{
  "moe_layers": [0, 1, 2, 3, 4, 5, 6, 7, 8, 9, 10],
  "balance_loss": 0.00555,
  "router_z_loss": 0.0001,
  "norm_eps": 1e-06,
  "lr": 0.00441,
  "grad_clip": 0.5,
  "batch_tokens": 131072,
  "steps": 4870
}
Below are experts of layer 5 (counted from 0) of a mixture-of-experts language model. Rows are named router (the router's row for the expert) and show model dimensions 0-95. Each number is 500 + 40 x the weight over its row's rms, rounded and kept within 0 to 999. Numbers have three digits each.
Before each expert's rows: a language model's description of what the expert responds to. This comes from a sample of Wikipedia text that the model never trained on.

# expert 47
It responds to: Final digits of numbers
router:509539469490502540491505429495488536485496518466433522517543415465508456481443420587545465477470524442430461502478473456452502499440560518454560522519466522481409452510544426499525497497465541531502500531516526461561516500499555494526485550529474441560495604515436495546487546541525462469

# expert 53
It responds to: Non-Latin bytes and title breaks
router:518507443554521514443534497490483477498455513509455493504551434467595487516439473498482433440500542461453407450399514432500517505464523542522566532564501490530460450457520400482484516455497508467523504494510521490508526431552547542533474506548504524519538563468464478538501569553482455464

# expert 2
It responds to: Digits inside numbers
router:506513451537484543469513442514460536495496494471397492501532425475552460523472507550548475472526550471476464448407470480455483496477520523492549521534436501459452454517494364502548498473519493537471510477518505458455541492476492524557466597531441510554542593475468538524494521484502442534

# expert 31
It responds to: Word-stem beginnings
router:479541480494485534408568497550473555497482504488446523476526477446593438520474482504555499443551562461505448476381494490482495454429501496525555485509510479463437452500538394520547450530499461513468555508459523530506478507553537507511536555538500477543503513495451563516513556489467436507

# expert 10
It responds to: Latinate word-initial stems
router:556463462502496512522569444502501465532505542490482517511509433425584441535498466517514498433551597472482455499364474458435479455454462481532557532574493533489456453514456445515504510505464537522478486559477478487532487491542538500506465533508445475560507527511441536466535533497485427523

# expert 51
It responds to: Word-final noun endings
router:473526471564488576492519460494474499481493541502427507490522483484559464487463483510531478425509584484482435513438496444484487478453488484491556453502474492467465513519506341522505480449473478495471504498469513474441528471587512509547502582552474435516543510497480475531536553504512383521

# expert 14
It responds to: Word-final suffixes
router:553513488534487544454541463556506484501503462530455449535507441461534453473444389491546415437499555469457449473440464476498507499448504488515510554464468511505454415537491492505491480471467473526528485534522492505555554482549558526541518532498453480587568582489462455502502525497554434555

# expert 30
It responds to: Commas and "was" in lists
router:538474399556477568482529535502460503478536488518458486478552490476587451490472431511521448458532533468435426503448491464455463529439456484502534486539461476455445399501482408515501490489452484501527487479489478493457597496469563517522506543489504485541542573473433494508519544539475475485

# expert 3
It responds to: Numbers in tables
router:496495467506512549508509449526483515481513507482467477490534471475545460528423433515532484489551516474461439436442473463487470484451544484500573531549484545475424454517551429507483472458494510499475570513468506487537480445534538482549494562550432423557531657470487524532505500549487462490

# expert 55
It responds to: Accented and foreign letters
router:470544415485496522467529474452502500474483478503435506558527474485566469530442484508522428442563509486423440446402474419465479511476505462464581505552450478456434480557543433494479470451501494484498503527495501498503502465536525485553506538538471475520540566467454527563535553571479465474

# expert 25
It responds to: Initials and table fillers
router:518529418530510572462497473479476492483479497528435492508520441467571439535443435510502487453500530465438435424428436439472479484457482493480544496512483507458461444510563431550536494460456501497508520528504551494528515447515512529541492585527465458541558583454458539507525529569486457504

# expert 41
It responds to: Middle and suffix pieces
router:462517469518542527516499492515511499509484476562453535502540418474542424481447502508541452454512584495481477484356476467497466502448501470515519480562488451475449491484527438528543448497455522522523488576517486495471568472548502550500493531584462469574541536470452535530455566513559463490

# expert 34
It responds to: Year century prefixes
router:486492454502522539480571494502509496453519527433446513565524443427556460476467502504523481450506559519486463497435464489459446472469510465496564535545466511422433442562572402494509480457492531504493435555501509480466517483545479548530483554551474525536478594516458495543502530569540466526

# expert 5
It responds to: Prepositions before dates
router:476517456556499565496472441507488515493453468487451553520538462440535461493485409515498448480496549411472470479454473486505463521410472498462568457572457483482444495462511463554496506434472508535513551513477526510451544447514476551528474583486425433535511570477418527509506546493507462500

# expert 24
It responds to: Mid-word syllables in names
router:508542467495474531440494482483493512457472436522410491514518471462535457527431481485493460424512514512462459498358497454465449492418468508486513521544465517433487497455527470507491483495466513521477507532490509541460568466543583527542511537542423525555575541511444546528480547542483435512

# expert 33
It responds to: Given names and name endings
router:500500416506508555452513457487521488488515490556425484496549462474495432486435443471521440446493515496433418441458425466487549517465465488458498534503476533475415448482538487493496490471475476483529480527466473512527491477486512551544472571464503440502548618511457497564520565539536447541

# expert 6
It responds to: Descriptive adjectives before nouns
router:534535454562519567429528469514488457496504508500408525513510430466580470532475439534534494471491552457411413437445475443487464558448519453522544526550447533457474486483524448484507450490489532515467511566481533483524530483510529506518448528470455449507533548509427547497502576527481466514

# expert 28
It responds to: Suffix endings completing words
router:503538428493510562459527479513448495454468512501456502541568430491539442507420448499543461471487535486428400522481419440468505529489531493516530542530391540475446461504560497524516454497421503480500521555486531491535550465531508527514494524539497485535549531520400512507468542517522453531

# expert 57
It responds to: Mid-word lowercase syllables
router:539491418528438509462517464516455462484502487528429490503514410453536409545453494458527467431533555525467467502406486473454476529433546522473535487518482531512450507541491426497505492499407523499521471511504566528472494437537509547536517541575425467569512555495485495495496498493510446448

# expert 9
It responds to: Prepositions after nouns
router:494527468554503558470533488532494496500495523456478500506538491461595435513389443546526502467499566498456457464464442389435532515461481498457590475581468454488456518504560490481526512470503484496479535487497526508447507449509510560506515542495436452519545532460441565508488541537455456475

# expert 15
It responds to: Mid-word lowercase fragments
router:473521443556534517503516483491527546472462501515465454468521430473526424526465510525472495421488547457472470498395470442493501537473460516508529541539462485474430470529588396514505541449481465464450524467459515498486521434479531488530510602510479479522560579504466520526546502517481418465

# expert 42
It responds to: Word endings in tables
router:533504480530537579437498509506478469490451506534451487487495433501512428512454426481540485455473503506482380469453464454482471519437557458508540559480448506506470453491516475474520495504455494485540543552471526534499548435527485524503512585470445483539558623482447525495508543566524473539